{"n_layer": 12, "moe_layers": [1, 3, 5, 7, 9, 11], "balance_loss": 0.00849, "lr_router": 0.000804, "vocab_size": 16384, "beta2": 0.98, "train_tokens": 613300000, "dataset": "wikipedia_en"}
Below are experts of layer 3 (counted from 0) of a mixture-of-experts language model. Rows are named router (the router's row for the expert), down (a neuron's output weights, with its number) and show model dimensions 0-79. Each number is 128 + 24 x the weight over its row's rms, rounded and kept within 0 to 255. Numbers have three digits each.
After each expert's rows: a language model's description of what the expert responds to. This comes from a sample of Wikipedia text that the model never trained on.

# expert 16
router:126122135126152132124089126132159084160145074091114141137151109144095101130181092132109111115083138133102121090126180113197145161095164145146177151103090111144137134127072134136113112108110166132081120151147091091173127129138094139129104146
down6:131135136156087103111153182115169143101130134092108158115102142115084145128109110168154129153162125146082117101094105136097114113136114150134116177089116165136114111145121135084115061142117110163123129111172154133078127148141151122108152079
down7:149132147175161095133130125121123174118151101114110116116158091135138142127132173143119118142091145125097120093161134081162121127132119128158133159111119135128136088122133150143139172117108126133117142126123103135074121146127120151099121079
down8:132110149103082124146156152117118109093154117124144104163095117134095162132151121141098137156099138154125149120088152172104128108120163130154131150074113147126139111150114117140112113103184123067111118062130153134101098106147125136125135142
down9:099090106120140099098149130104166140108119103128140120067152166092118189117111138126136111072144118149131150123105082145089133173123144134108118130110158143147121170140121138118165131130141161113169140104121108152108174103118158091116139094
down10:152159116127116139115155168142138170044179124118152177135156089116097126109133117099143102112092094065140158120139126116109104122188111117150187163121084116140096110144112145134116127184131104155131136140145157112140147089134093104120130099
down11:172097159129127140158081115151108129139127120128128147106114147123125074128133120149122134086153116125122154119108141106102169119136094129140114138117168128139130118151127098130136124199119137145133104122151116122137169093154116127152134125
What it handles: Digit groups inside large comma-separated numbers, plus connectives and quantifiers such as and, which, some, compared, rather.

# expert 21
router:111086134124111129104126121143127140141150158132147129144102138155063154170133147153110133141091133105119104111100086127117179162144126133110137155122142100145136065101081162100147106141116108136104155119126148119163144107098187119140133114
down0:130153148111133115115116098155154129145139094161138091171149124130138131166178143131122154140153109120124120128112141107143148102187110140143135126135171189138137142147115103156114142084120115112086142154110093134133145121147115121124151151
down1:105119150122112164151107117157105138143104151111116134121138118170110193100144121089120137154144127118142144112113111106100077132138134146137141145177101160140112135126117112164120145161149138110157148095145131086129155173160156082154122105
down2:146096124131150097137136090165107128108094141197128136166099173109098157145102137128107134130104197122123152097124137116167128111107126128193143140104110090158126127101149135107093175130127161125118152106159121144151117157090101076140142121
down3:132086161109149127108093113132119132146147174138128107126120102155079102132131122175142139132096161150190146148118074138087109163141119148155129157135140123121102127160094115136113109124173124109141133101162099145151110101153127170143119157
down4:141125128156146105140109103168111139117103141139174105103094112128144104153147087139130095112116131142100103104094121119084112118130185151124088116121135111114152146140165117103131091168178167078131136135080120133128161096119145130097149125
down5:104139105171129106124120142149164113124163132156155121151131190140143099136131125121110099104133108109157134098084149079121141107160119140147074162139139154155106200105120141137118145115129151133143116111107076098108097134159123146153131093
What it handles: Subject pronouns he, she, they and nouns after a or another, plus closing single quotes after song or work titles.

# expert 61
router:094127148110125115103123120126151134106139130128147113142140120119177096090070140112146094149167144128122087155088163125150105093095099106140161136133137152155125128101110120116124118110126148113147086158139117163149131125113117108133120117
down0:103097124145095150108118130097160136126119170101126153132133115134151149125150137159119155153136139128078133077117114108150126059166109135139100122133121075135129134131159129149152127107145117100140194161136122117090126118118143111138097141
down1:142135146133164101131100148143115096112111124136120119122161135118130152098135154110115125137169104121131133109116120132130171137158150156138116171169119133107118145161151104116070147123099128116128130138124105118092117146159097168134080170
down2:134168122156119109132117102134078169161120129146113112096098161117115149124086142109103105138095145137172150149134093142125119152087106120128123145140120144134142150153133107164124151134123138084115128150106133072157110108137140140129151123
down3:101203098151134148125124162107123130121117146135131137145118082116100123091115121122122086087120111111159154137110117137110093102109112124136172127127143135128145114160121140115147140116081127167158132119108141119099147127111142129127091096
down4:098088119133129131115184103160140145121140185136139088147119123130130104117097134103116139110125143122165131102132091109126151175133088131123145108136168173143141156106155134086150141137115118156150097124117160114120123101147150133163098111
down5:169107128120113145104104116137174135122152129091183147134130172151132181127134119119123122128119148154115153120120144095135156133132141187175115165105107100188132155109081158144108120157105194145136164093087084149113146145134143136128139173
What it handles: Word endings and nouns about states, military forces and technology, such as underway, United States, Force, Navy, computer, Skytrain.

# expert 22
router:143128084113093111123104166189142103120117150152112121106155120120138160108109143099111118111091098131161136124098105094090110115114127105117132159098124127096102157175132091150097126112164157122111150114145159106174083113129127122147113120
down0:142149097151185178162116137131128132120134149113118107090141162118117096122111109107128114111149151129128135105116142134147140119103148088094101130165186139132113139121124095122134123104137097114111170160123139140148094162127082092109169151
down1:111123116149134109164069124122097132135136104155109148119166109134125128072152176135136149145096139076086132134134157124128138132152127111071098091143120137099111121159160147148091155093106105139134077132086105143134145138087137134107127160
down2:119146123120137110135130138159109095096163156148130112103161149110126092147163143162166085134154147162129115132104112126128129093095121107162147124112091067106144147118147140144133108152103105160123186135149115094150155169101082143148161142
down3:119124148134112107112098128164093080116135096139125144143139138127074162122108151144138115130113128111152146120113092182128130161145167165102118125114115141118144132084133132152115098105109132110109134094141141098093162138083116099152104128
down4:124109161109169114110142118088119099165114120092145140141098104128115150114130111162107097101152145119163131158121106141077124151130160140131127155155093168098121137156098144072118154136134167162091147135135129104104108090134111173126135115
down5:144153121105146095091082130147143134133096097150107152126119123120113084123139165147095142122089138167158107127177159146142125141098082124118116116126130143116094162106119102091174105144157137172108096147142124117135099115117112117110113129
What it handles: Word pieces of Slavic, Turkic and other non-English names, including Cyrillic letters and diacritics, such as Ku-ź-niak, Babay-ev, Sławom-ir.

# expert 56
router:147147169179149115129155123119120127123136158112073077095119134092112129127144088154123090167136161103127091157133144144169127124110115134099189137169084125132156129136128140132125140163103140103113137134107155095092135151193127100091096161
down6:123137126068123155121117150151126069116117132133119131159130107133107097162121126117143163101105122100125125161086152105114140119123158164093107164144099155099132135118103116165173121094113126132114125115142143135145143106144145162140125149
down7:133096137152155104117132116118145126104128140133123148104116137134083137093127117125138140123141190195115153101127094149115105194148137117122121158122111125112146119109158140136119134124151116132114145130114137129083124147149136140104134164
down8:178152132123125140133116124129148112152150131157098114098104159114109153116142126126157157079143088129101141148136110104129099150107079086135144136088110161075109138133090097149124052113115112123172128139123127147107107157099138109101133138
down9:116143104142098149141092099124128145128055149126124130079109139125116153140140148138104087122123166141090127118128113123132148149150141134114116137138105156118140145118117117164128148152119135121085214123159103128119105163111131110138135105
down10:158109134173139160119126141126106112104116136153140128115136158161131123163173123167122123148136119101142107115142094108125178150112139145129137145086174112132145114152117166129174068151109113129134108139168124124148111103146113146119153118
down11:125117146112079143175126131136098159118126138126150113140111136109143088087077101097132122125121128135149120079091184083130143186132095083138158117097109089099093133107161131162166111109146072156112099096166105155136167151143168161101129140
What it handles: Adverbs, quantifiers and passive participles after is or was, such as exactly, following, more, used, given, now.

# expert 55
router:147140104118118086107161165129124111133100119114099118177141150116153120127145147154148129128135129151107187151097149111119097080112158141175116101145167123121131114129164087152168121145065143121129125098143125146124147158127154158157146115
down0:116142111101125090118096138076136136098100119158139114124077142121140140119116110114119144114124145096138119121124163151170105121105162134177155110117165128114150126132147131119135085108125142118096161116133144083173143150087134082124132156
down1:192090162120127123120124180128137085128129147120120143130098141154136139105136086089119148103173112160123179142128123168108159099110136177137114128133136100119137117130160092118099108084101152084162131108126136116155120124156136149147128097
down2:147133137112112156143148155110102090119125114136123103141182134132137164106098147138177091084134102083125151146117105140105132115140118105142153125103141116129168106134197146140143065144135116113139184075119119135108108129117102149174150082
down3:153134146109140122137114136081133149128125121132149122156149126125144139151171106107114175175104156098105104117112081140153124148108107101164164152098154061080099095121175119145146122147108168124118131114054106123149127115154146143152154136
down4:170096135155133156144140103099193145125115060161145182104094127149121108100128153122135113113143110125099100081159124145142099091142124115116162130105145107108151109169124123177139162142120114107154084136147150144122148121137134146170135136
down5:158141120166120123132102133118139115117116079073115109126134123137110099126102080157120099121128158087163125136158115101141106094151126163151124138131123164087097134126135139106171133150133115117167094156168119150127106094091137144146180132
What it handles: The word the, including in titles, and inner pieces of personal names like the in Ethel, Hythe, un in Eunomia.

# expert 58
router:103131165098134165130155156140153088084121153118134148139106141132069168139157160120130114152122102151140095158136163151175143169114168101145120151128112166115104132134160159097075106116127159112111140134095078127113109107144139124122147098
down1:121139131106140119121155103169123106127127130119180107146091146134147094107102094107118115152138153119087197139139152125152103129134112131132152155122161142147172094123125135132138143099116137126126147159135100064107113101104144116145142158
down2:123126123127116197119138151110127099137106150153124108139143110084064151117108117141151110091126121156157134144136087166096109145097155113135107135138143093125115108129147166155135151100144097119083149165123135122147093133111122143157159115
down3:160131131157132144140100150161161147120114164164160123126115123155102142149131117158126124155097128163104097135090060136124157114119134110114081165098139133113147134092167160155121159093119101097129166119149091135152084125146131146120145089
down4:140140095143085106162159113130112082087130144127132145095133142127112135148149140143145130095144158092110144130127164139125122159159123156106169138156132132129129149155121089092121183184119101105156156126144154117171138115168109091167145134
down5:128135135104157112160160145153123090129158122140104087105140112098102151166135158113120084134095123178122090120137107139141153136155150169085127131108135127134154122114157119128166164105118123121138111159101100080132194111161130147126125089
down6:133155151134161123144133165137141182153114137113169136126113130128146133124130137128121112092134105101135125101144131172141138156146072142094156120115149093097114165115136088141162123113127150160106088114130110119130080183118120099089121147
What it handles: Leading numbers in climate and statistics table cells, such as 13.3 (55.9), plus hyphens starting list lines and parenthesized numbers.

# expert 11
router:106165141091132091110143119167157096124151091161119107117088083103125111089119147148124091159150172106107071098132151103173118139103107149129154151150129166159150114115138168147123135125136136144168146104115126090174121126115136145119127154
down0:133098146111110107135133148135113124127163156104121088137098184158129156119141096107111085135132096106100134142114104120089139103081129081158089140142160114164125119131155109085095145166116133167150128156179124165125155149141093121136109134
down1:114132118184096105128114132120136137138185085140115142136094139159118142114163164167121108097171132121128111130126132118102110104095165183118121118131126177133114138090146097093122112096146145118110137113104104099114084115119108088133119123
down2:127119110114121121141100157171145142139163135120107108166139126122121153138113117106090104113182110141152177098130142173106069101113117128129084146125170116136125131126175136115114112122147155115109145128095111160145105111128131136141183122
down3:136149163151148099129124148140098141119136132131127109115132175103137112112119105148142130126108100115153135122093142182080096141078123093127116093115098107127136141130114122115110137142113098104112180117105167165140114141129142110152142101
down4:105168163111117140105127175113123094144135116108133120102117132130118126134107129117146092162125128131134099134180111138092089143156134096127174103112136129101137134124120121131118127110105081128133156149151103117093124175130114136122108093
down5:148141131150103138100128122163115114088141094112169125107091124127140114123104163126128131150127149096116141170131158139118151081154053148121094113121148144140145121124165153112136134135117136145108147095127123129084130082121150138102133115
What it handles: Past-tense or participle verbs of creation and events after was/been, such as published, developed, founded, released, and Composed.

# expert 14
router:126147137163119134120149116113158130174132157135100134137084145112098100111100148148122124144173099125116116157139129133159132127127106133137155137129082132069154133166108125114119141104148123107101120135115099089136157133151098096144126127
down0:094166101095159079114136106120150122114138110136076141114127100110161101117143150159107138139160112149095090122169135117074114156125146165096171133138135122170131109108132087082127147099080138161146128153133157112146104113113104113120152092
down1:184119130109078119118110149136145167111093116129129100147119150129132092141113141081109169161152142124119078106147120102118149123145159097099106154147176144158165140125139121088141121087128120156124127118140124173163146137106147144143105145
down2:131123121103106156168166146130146145147084136122079147139120129157094161101104099150131127135133093153108151087133130141155130127119151156143149114147083154131143148145120152116124108151121126134114130135114126165145152140146148163124107121
down3:120134170104125125124121134155161141124148112169083117123153121143099114157144127110152085129120114123132148120144094129116141127128110121128138129152119131116125110177106123132076101127142128142156140108119165170164156148133128174181118140
down4:138168174108120134183134146146138164090144131150110140101130138106110112140100068129129142146150096112146176147096114080124149171105093131129155079106071118101121059137152097163119134118143105150136104108112181162114129104134110130109103140
down5:131123108189098136101138126088170117120126164110105128160096117094146129124152121141109125129122147160130124140148123131155096132107145089125142139148153106114148097144129138136136124108081085152119160109130123105085115101172104145108090115
What it handles: Line breaks, scores and stat headers in sports and election tables, such as NBA, GF, Attendance, plus word pieces after R like Rank.

# expert 54
router:139157062149121122118139126170152149149123145112147125168122167111131139095107147068121132132114125115122107134127119107118117117151126096117154129155088134116150133141108130129104123139117110145165135109117137115142140090138108088125149116
down0:157145149190117175131070142122155147156126129141101157113145158144153145121111130100105096092174136154092075139151110148140133144106134122157146153155111119124097122122107138155106148132110084137124155074106127133181103137138140101093112128
down1:096184180090125169131114076116130164171117150140122155166125088123114172151142154124121124105164161142146144148116063152115126141188097081134153149137134094108117098117107119162097108091092165135088102129113115117144153111133144145126131115
down2:107100107143156144140110145142097088135116141127108120131153107135133135154095123149194132124145081106167209145100138146146098103124086155134142127164157157119135163114136112107109119154110129100147096120156164146163141133134132138163123118
down3:143108127137108086127111143172097118161183114158152102146100139158141118126140108136153145139141138129133112119150163147123101128157107093101134130124144123122139124088106159115104105145098117112128090154123110130105091071125112160092160155
down4:117159144142099117120148114059143120106083121141085112145106133160126116077159109168120167150123135120148145149091128185155097135139111140103128136161117131142108145154170147110119105136080122125113113119140122141165152120137145136122143111
down5:128145145123130158109178133141111129166126111105155131124177152145107123151148106154122142152132160104114136111137170188139098102168129106118100135126115107165120125094148141125112113096112109104162126158124068127143111157114156148120176126
What it handles: Cells, pipes, numbers and labels in sports results and squad tables, such as Total, TOTALS, Win, League, Captain.

# expert 59
router:151141122151157111130088162156152129115154149113137108098137160098126115113136117151127121151134143167107115143110116155127134104146170073141147136122123159170099126125120113130119104142119127166115154144132146133154107154123100090122109134
down0:174108132132153158106096112141183082114133138106144147180145145159125108113121152146094132130128140127162171146160154116128120133126133101154113093077116106106096122127128134170122113146094129104099124116064144120140137107126121098132102135
down1:116088135141124155157081125113108152133124148110129095135127092140161150151113151073136155110114116132114160175166134126146154137119103102150146119115148135142155143113143105133082171157110150138126150190117168124119151155154142132152111104
down2:129087100099100105098143096094167139104130151175140148136130118120134140108086156193101146130093185140107151095152181149121145128122153112131124106107143139150118119176149111157133116083133109153112098133132114112120117115129142153137094102
down3:096108094125144068100159127153121113105122118164122128133163136096116096174093131097148156093114113097170124121105088118125166125115120117110158169087114167136141117142120116141089136118075096121165096131149120129099122147083104115102130119
down4:150089146139185159167171128150142126128135133115155090111116137133096133123104089107120098133105144112111128135077135123098123104145107100114118149131154118120128141096060140113115152146134115140148092119157156114087110140118134113093112097
down5:165152163119127102134120118135098135140097162172149132106179070151081128139102129119116103125112166152118126142124146121087124109119147146146120147123151095153130098164119109135061147123131141108113150104142117154112134136128144160152107148
What it handles: Syllables inside personal and place names, often Spanish or Portuguese, such as ú in Araújo, Cerúndolo, Atlántic, plus Diego, José.

# expert 17
router:114127110104145126106122094111104085152106137152167167140175146134121117124119168066086112096120117129166119137137137096122122140148131135138123125129129161124134103127167089143153133123101141155140178154161167122111096125081141138144095122
down0:132148105094114140151113144162130163140119081070127123132120149101121148146129159124105128091113109112078121127118140124159125119142115099120153130098095101129113154139094091144124112132140116136120147088119111118115130140114109148155146138
down1:117150124102122087132153102084153130161119140147112089113133128119098146122139090094127165121157121073114123141152139129120142090089141157117115137151119129133137089156165089129125110099130163149163130119125119089071124127100150158123178178
down2:125149134139065098174150121139113095141118104123125135116125151172141137149143160123136173110136126162106103122145120154132133123068175155113078145110140114110130169146123097156108117136126096123149114130128110150120152139173132172149158132
down3:105139130152164123142133099130124154119129091151106121140124132115115135150157128111099093144113140109105143118122144120157124083173136123115108143109106134168129123131097122093144134179135130131124122169129081170081160136153091127144105132
down4:114147181056134131108103184108165198114121154145097110108094087108133151078151105147130095133077148123137098133104161157127115100140108121126162133120131161135089094114144138119107138107131120100091123137076152104153122169142129111093112122
down5:143122108147143144112122136136130126125175154144085137139082125067169100108121072156107148175114136124144157157120122107141151114145110116147134111145109083177149116132180158093158144134166141128133139109141136097128136097111101135144131064
What it handles: Coordinates: labels in place infoboxes, plus Latin taxon endings and species vocabulary in biology articles, such as idae, ensis, Animalia, species.

# expert 7
router:120163138094120099092093128112127139104171086167125156138083081155089132116130105202170107154126166126114114103130116146150122147125102105142112138176158135165141097153113118134149117118085146107129114111122126105108138117103129161114187154
down0:148068135146078154129141123131154155116114150154109125087131139079115124094139190108129153151115118111110088152096146108149137180115159110113169121117125119103141105160130110145095096102168139105134168135128085136150166177130092119153104117
down1:139147101134131147130148133134158146113106115080093102130144179172107144164153149115127152092130114123146106142141147138112137138119107099145130137131096124138108076145110126116150134116116143157123137129119109089150130108150132136156146104
down2:114158176128096116140127087093104129112164096181097167166106126089137109120136105118113155107119092183148096121072133111147133127100101071118104180123121122139151136134151112115122168122151100134114108182111106156114143149112155128105111123
down3:079137116113157126099130094110152114168136096127113127135131128123130108078157153113067110136087117098139137162166117110082152156123145119157140134185134098153121077130078100108104127155091156108128139118104113102139126120147140131124101129
down4:118132110121132106137098105139118108143116098154161139115190170096124148112140102140135134125164150108108128148154113148131109145146117177149101152161150128131148113122130141125097132148104116106113127152138175162082155114100124123116131142
down5:133101125116107131130125129164095132142156127171136140090130128131166143090150122123177156132169124118150163098145112106100117127130122145077089178117107139167173135130143149126110141144117128131167138130140129105131163072140105155101155089
What it handles: Opening parenthesized years like (198, (200 and year-range pieces in filmography tables, plus the man in Businessman, Congressman.

# expert 4
router:117092173138117115133107126081096105134099128091150155170136112140099140135128127143103113124125102152124132134110114149107125143115131104134179119063137119095111124138127121069168182166098125144128130166105158115087132132102151100139134072
down0:145138143139084190175094153083147152096102174120124127143141163149123128133117124174105158132133090141134077087094182104142153125113116109116075143121137114128119155109109110135151084110143150156106109100126166108142099089175103113150128128
down1:120115103101163122093145149116097085103157131135177148109137141113140113106147150130125153166138141146107081106112144106129084162145162112114136149132142153123181161120155126171122099109132114140119129110124122168102119148085131139103092101
down2:117122118111093106120115136137129115151125118118137142145136118097132193137136157140102145177143097169157113117096089164125119132141113149093075132111155114143146172112159115154124097146127092152108133145136088126113111129127123148090132149
down3:127136158116099131109066152136131100090145130144109103117164141098128127103112153146158152140131128108105111132112103088132122145138137163146155143177120163122136140129132132091129157113103105099170124118108099144175148125155121130186182155
down4:162129156093103107159155150106127115081130096120138132140187124135141127114165117128146161131118154144116096160091140112165095125113125117143105099153133091176106134117185117160119122158135142148168110104144085159152138127094128121151153129
down5:123153101128132134117086115164170085131129171166128091110137171133143144156127119126137150160133162148182147114149113122115147146121141103120112102139111093140111177132120108150154135117091126113104098089093114151118101123112126107126133086
What it handles: Word pieces inside surnames, place names and proper nouns, plus the word as, such as Hofst-et-ter, Cart-wright, Haw-ker, Quart-et.

# expert 25
router:167133141135127127148119159148131124089108086117145113191127169154124173096107125126072124098132105146159125139133182117111101161128096109132118109109174139119110140110158104116135132141147130138109147132122128134089101140111128143135102164
down0:093128136129112113158146129122122124148137116054114106100148116143147102145126124114086113113075099138118125136110185116107098140125119142139101160104158127110087105108158103101145118111125135121134134120089109124141148150129147178100128087
down1:149162144143122106158114066125159096152099170125134140105115125145144151131164104103101134136108127102145095129059155126101108165112130159126104138085154108108117150084124135087143094151130169146137106103139133140173175121157114104140117110
down2:132111135097138103143141136115113062120134138098102078126157095138083154133124118129127161114113088117124161139109128091139148127143104152108141125148135065145146156161115148096133126130099125101117117107116110110158118150154131134113188125
down3:146154087097129118084089113164161139127161114168186159133114104114113127120102128142134164124167135160105144095157127146123170166148133098075123085122093140107139107094152142141096131111131122098127104091134129147138087130139178121108140133
down4:163166121149093135144161096105131091194152126128128122083113134076152148171117095146106120134157091110152152129087096127148100112090120163095082147112127141123124113127122117082142095116109127114108055155190138139088116110125100128155142156
down5:148120140110120130095091164131143128119121130139140127105180107141108152117105195089103094100133099096116130109124167131161151109120164128152171099108114188116092147103131130127107100133109130136121112129149102147145091111103116156127112124
What it handles: Inner letters of Polish, Slavic, German and Greek names, in Latin, Cyrillic or Greek script, such as Białystok, Krzysztof, -ski, -stein.

# expert 20
router:152114148111104125107134149165120111132105141146091122100083140114069135103149155135128098139129151100126113126143167099148110169138110139097122118146120121129148121153137100120132128131121106137131148130126123127157087152128144100127101151
down0:115140156095128122151154128101097113121130156152095132096133153170099128145110131112111092178124169123144150159111168134113151107114118138134122121154088097102100125132151127104134121129100117103147136115124114122155136135104095132130132104
down1:137117128158099188123108104190151091138101131134092134183095133128150177106137140081131108123110139128143132147120107119125121147144115099122136143136162111149090113167134104119080155079105136147179113161134101101097166153153092129109123141
down2:152121113078092142163153171130159098081109166105136114098188135131151102104130141082123128122158139165152144166153143168132159109110103125110094132069098131128149123171107143129078138110156103166148106130127134133113070140131133132162137169
down3:125151096098130096125169125110135122137101134161106145143154160119080125119123111138134121122113108111101117122119113126113143115099121146161109120132111174129100136089170108179112154136168137142132144144115103142126116128147131157111112133
down4:150156128155104133151102143118083128120128133159119124140135100087143126126143110147164175101162141148137183167119098098148118136164096087101143193104167132157117112148155138158117080122101131125135120152072148143178149113201124138114125137
down5:143117164122115137120085078121169100140138149099150166134114139075169140139137088104126132131141110144118155129126167158125165133067132116159149117113126114117092143118147132106140112126075133181098118145157134119156096110174113156158141117
What it handles: Closing = of article titles, pipe separators and section headings like ==History==, plus opening description words like Village in or based.

# expert 30
router:137127136115077075142143132145163097126146117105136119117116118128114123099129097128114112150099130116142143117112174152136146159154122132088147150117150148137125172094153136111141097136153140138092108164130098118133127129099129148117094091
down0:120070131137131134127111102134100142138140128106070164176154134127120116168137124116156133144118177121111110157162134124164138112123125130137153124116149110128117136113110129127124145156133124120114119096075120116151165115165149127086146097
down1:124171160109150134091114139114149130166121095076134156128133156155105120136131128144115103127134138128148122138118151107119087126126122059156136125145156129121122109112176085101110158120127140114105105167084126111107137125113145120107158156
down2:121129143127110115122139174167121153135090118160151127125138173134136141132138147137101111116095169175128095104131149143108186103145101139102094108110122139132163169150109112131108151121100132168146092104173148106169154104128093102147126135
down3:139141114111126158118109148104110093177126108097146121148133146086130150151150159121124132098136129123137113125084130133059140117160118127175120097160159127114165139161138140138099168142092140121132130149122104105119087106105125140127144131
down4:124171121123139150150115078104111119115155146129137155140144124182108138131106157131180082159201123157123154107125137120152098127099128160170144129136126130101115165144120144169146134130132121149170130157096135154179131125133158129152117098
down5:117116120125115159143113134107122110102126145129128125138136158153147126119124175137134108128120142175174159145112149109109144111114109110161094106161070079119138115138105119151175123146131103142121147137147123116132139137109088127132112090
What it handles: Nouns and verbs describing buildings, stations, roads and locations, e.g. station, roof, tower, passes, linking, landmark.

# expert 32
router:133127164081163095123120153158119141174103135102145145185144118153152097133131156165113100134136124109147137122120176098145138129169105159128170110107108115107141098136090135105132130109148176159106143134111132143126094132107129170134139113
down0:176122097160125134106114138141075139112158087091106108110118145131146114131158110122144165118113102141133133160088129145137077137118124184107164133095083159123151164145143144137091139125111176103172110157101110125115127149143123159135132117
down1:097165090106145147113133132133154104125093140130135132121099085121167124167108201117179087158094178127118112131136146097122098152158152111147109103148154099157117137137135128124166149080129116172128110148124112131173098115152113102135110142
down2:140155125146164076121102131185142121124094140089086119113137112123131112135140135169144110144128125130125145130167088109110094095175122130159096153116148080110117085164162158139155156161135105132109102099143117118138106090165145137139101131
down3:143103153156129136138157132086085128088120126130116123143179129152104160154145106128103134115169127136180122139121145154125145106129111130131147107133099120115130124130143168142159107117097103085160131122153104142084118154113145127109204131
down4:124137152160155111196102123095107131164108169134134139128116110143117106167137120125094148132142124104165159158137148149125141121152141162151163099191124122159118116119132112079127091121132150095128216133156110120154153132112122106177140120
down5:179136151096129134143155131101102137158110149113083128105111144124085111156081149108089165088144160144136160129133106087112124161144128109124126124112123076147110119146121141127127113086110106142158122100135131088148117133123167122101133126
What it handles: Pipe separators closing table cells and the semicolons or colons after scores and list items, such as 1–0;, —; or shipwrecks:.

# expert 27
router:132169095137132138101102117162138136129097176153126116116130156145189133132140156119148141102144111153123115158143129101137110129130139094141114109128088127111111123148091131146137118128133147111116102091138129165197075109140143175152117103
down0:146141128089150154105146124114124115152125125117144123152114179139104091136139138115160106120158188140125125109115112138141106129119077151162116116074105117129124134133104131119111090117107108122144119122090085140134168147133081159129112139
down1:112148153099113136121114151155125135163082177140097077125117142135128155170175129134072111148125111149152101126143150148066122133125108159106146095119162131112140132061138110137158121153121093132114174118132145106148150127147132113106112099
down2:123129148136151152122115086137144137134100145125104158113112120128093126169140138128128131104110121157108165106102172115103142138174191136145110132102101112165158113114161102094166105149124110123175137148114126112174130137165136109139148121
down3:125115138100094121136115144119166139098095140163153131152107129141094140145165089101132125150097153153146125127091132118094129126139157159124085111165097135149116110114152185083134174085113126109092142096098124109135099113115112124151089113
down4:179158133106129130114082115183116136171143164157117111143167159129094112140120160150117111107129137116139097103103094124115127075122135154143121142113144171128118163119132142133123130107143127094135155138110115170134099134116192169138133103
down5:110126188128142133133113131133157106097088129144136111163155132096122102121126152089097127118116111127173176167147110084153085159129117129176151117090151140126122129150136173122147111146125134139109146134111098148142099125090159169175106129
What it handles: Table pipes, separator rows and country codes (ARG, ROU) in sports tables, plus letters after a capital, like U+l(rik), O+b(jective).

# expert 50
router:157089138104127099101080120089168139142088173117152116188130079128104150147131099151099157136138097169106122090098104162155084139124127149132142101160129112126129174128133121139150126123144108149153135102091139117102160138123131101107138088
down0:153183154166126166131139133172116170104143124115126133121158144113131156141158163119072086087175128161117110140134124107158150116101100102131104127113134135132116139140068129130089121119153122127113095124120163137108124126102118086079142119
down1:116090118131115102090130142121159134146152130101116126114136143132188139136130145118176083109138129110128089188117150126146130146107119144126144126138149105163075132138145088132139157090077107170176145148139113110095145109093151155121163116
down2:088162128148075105093166121064126127148137118150087124102136128099132114103151164173137103139151114122086140140118139121088108106167099145156107149109116143125117126156168176124123120112127121150106145119171106098140109147136131110119173122
down3:161178158141124133127127144113102059126139155112134133140071108122186103134178146103146120152141101170135110169139118141125108123131171111154136160136118103131129120102154143113108153120155144135152162094151137120165123162110142122097126129
down4:124089112131120137111162151145111091154136131197134082117118103139131096133191110139133149121115075178099118130125115151116053135123124141100105119127171139171109136123113077148111153076129100161082159105124139119162096107107164148124131096
down5:158120136169086124129151129082123118078053141155092107126077177098168147125153135154108138153167127080128088130122121177139136082113127148105114127140151147104101132104160160142112136158154137136135134115140102120145147155117119156133121113
What it handles: Inner syllables of surnames and foreign place names after a first piece like Mar or Far, such as Far-ad-ay, Darm-stad-t.

# expert 46
router:109124168136138133096158094118133123163135105159142139124094089158139120110099152128114114149131135106098086165116128092133101118122137128101124139110122168053143131156154127084157124097109160123122140122145143109146115114155121089126107139
down0:152123161163141096115096172133123129147157156098173109155166145171127133176202127159132156155088098145140125157062148154102124131121147193115133139106159135157108099088158129136136089133118138105115086083083111119129100144117141091130113120
down1:103096119145144128113141132168078117148153116120100113147091179104128134100121130123139131109137109090143132108137137120154108093151101153126146109124114115166172154138155153136151157101101095135131168126134132091112135132166161106083099120
down2:133159087110131094127152161148182132106161160149134140109086099121095119080128151141140070156142156118130111142109119124105100101119120094134118126111120126097114151149141122159147122141153101169097129105119201117134166112061135140092128152
down3:153123138098118088092125124139130136133130139179157116144124159153127083135070108178125086111138123121128130128092133107157147101139137126095107145103201129127162092102146126148125139141116110137111121160097149124123115135101142182148145104
down4:116155146082134128162155150127109109139100175159107164132153138167106121111129126073153131069139102132121121114110132081116106139130147141099089172107112108164136090147133103113126098134141122131145107081127111131129116120141117167155112123
down5:127131134166115128126138105160080139125103141132153122109098112172170088137107109096129129092143133093148141138176161106140166144108105104132127120134128070106142126131185125126161095104194171162127162123136124142160119129134119112156127173
What it handles: Mid- or end-word pieces after b or t, such as unb-ear-able, rab-bit, bank-rupt, plus place and pipes in election result tables.

# expert 37
router:081151142122127175099088088120116130147086067118139166160161130110147132104154121101111145162116127160152105089163158108072139112117123120096115126158147081091147117118090146115152140128112138118092117127133114110114114132093163120134125114
down0:127131148110088102171151138100103121168093114131127146101174129123128130147177114093121119090136155119114184084118155082128139129114083164138121138189129086154134168131130157087109144140139164075126126095073123121155152082152127144144129128
down1:126162100124108134136121110116084128177112153112111155139141103129145160154145169112123136085083134114175164151093153083168089102108154126134130126116112123167094116117146116131125081115135104129057145129137142120140123106157132099117136185
down2:088120112103111124148167130149099137122131136148122104116162104154140181125132128126124126103121152093148142134090145144130128140132133127102103130094098097139189110140160144175122121143120125092118156121182147138154145092123110132139137109
down3:159111100098167136127098126142104084146134148134116060096115137120142130122129115104132106110132124124134144137072147132113097128158104183100077099142124099159128140145110114132120120154128107157107088146155123083155126152098158152106168112
down4:131139130163124148185101115158130164177074133154160113131118093125143133139119147161135099123139128149148137091090116124175152123128126168161131145121142113126143114100198132112116137085135094107136130170116194138117150140131119136108152100
down5:084138123134129149114125139087123147109136158073119128129082147134101164089099104093181138138174112136118132121103096126100136096090108110117092134114141133162104112131134136151104157143112179118136101087136118153126130144094123131153138150
What it handles: Words inside song or album titles and credits, such as You Won't, I Punch You!, plus Nominated, Won, USA, and indented breaks.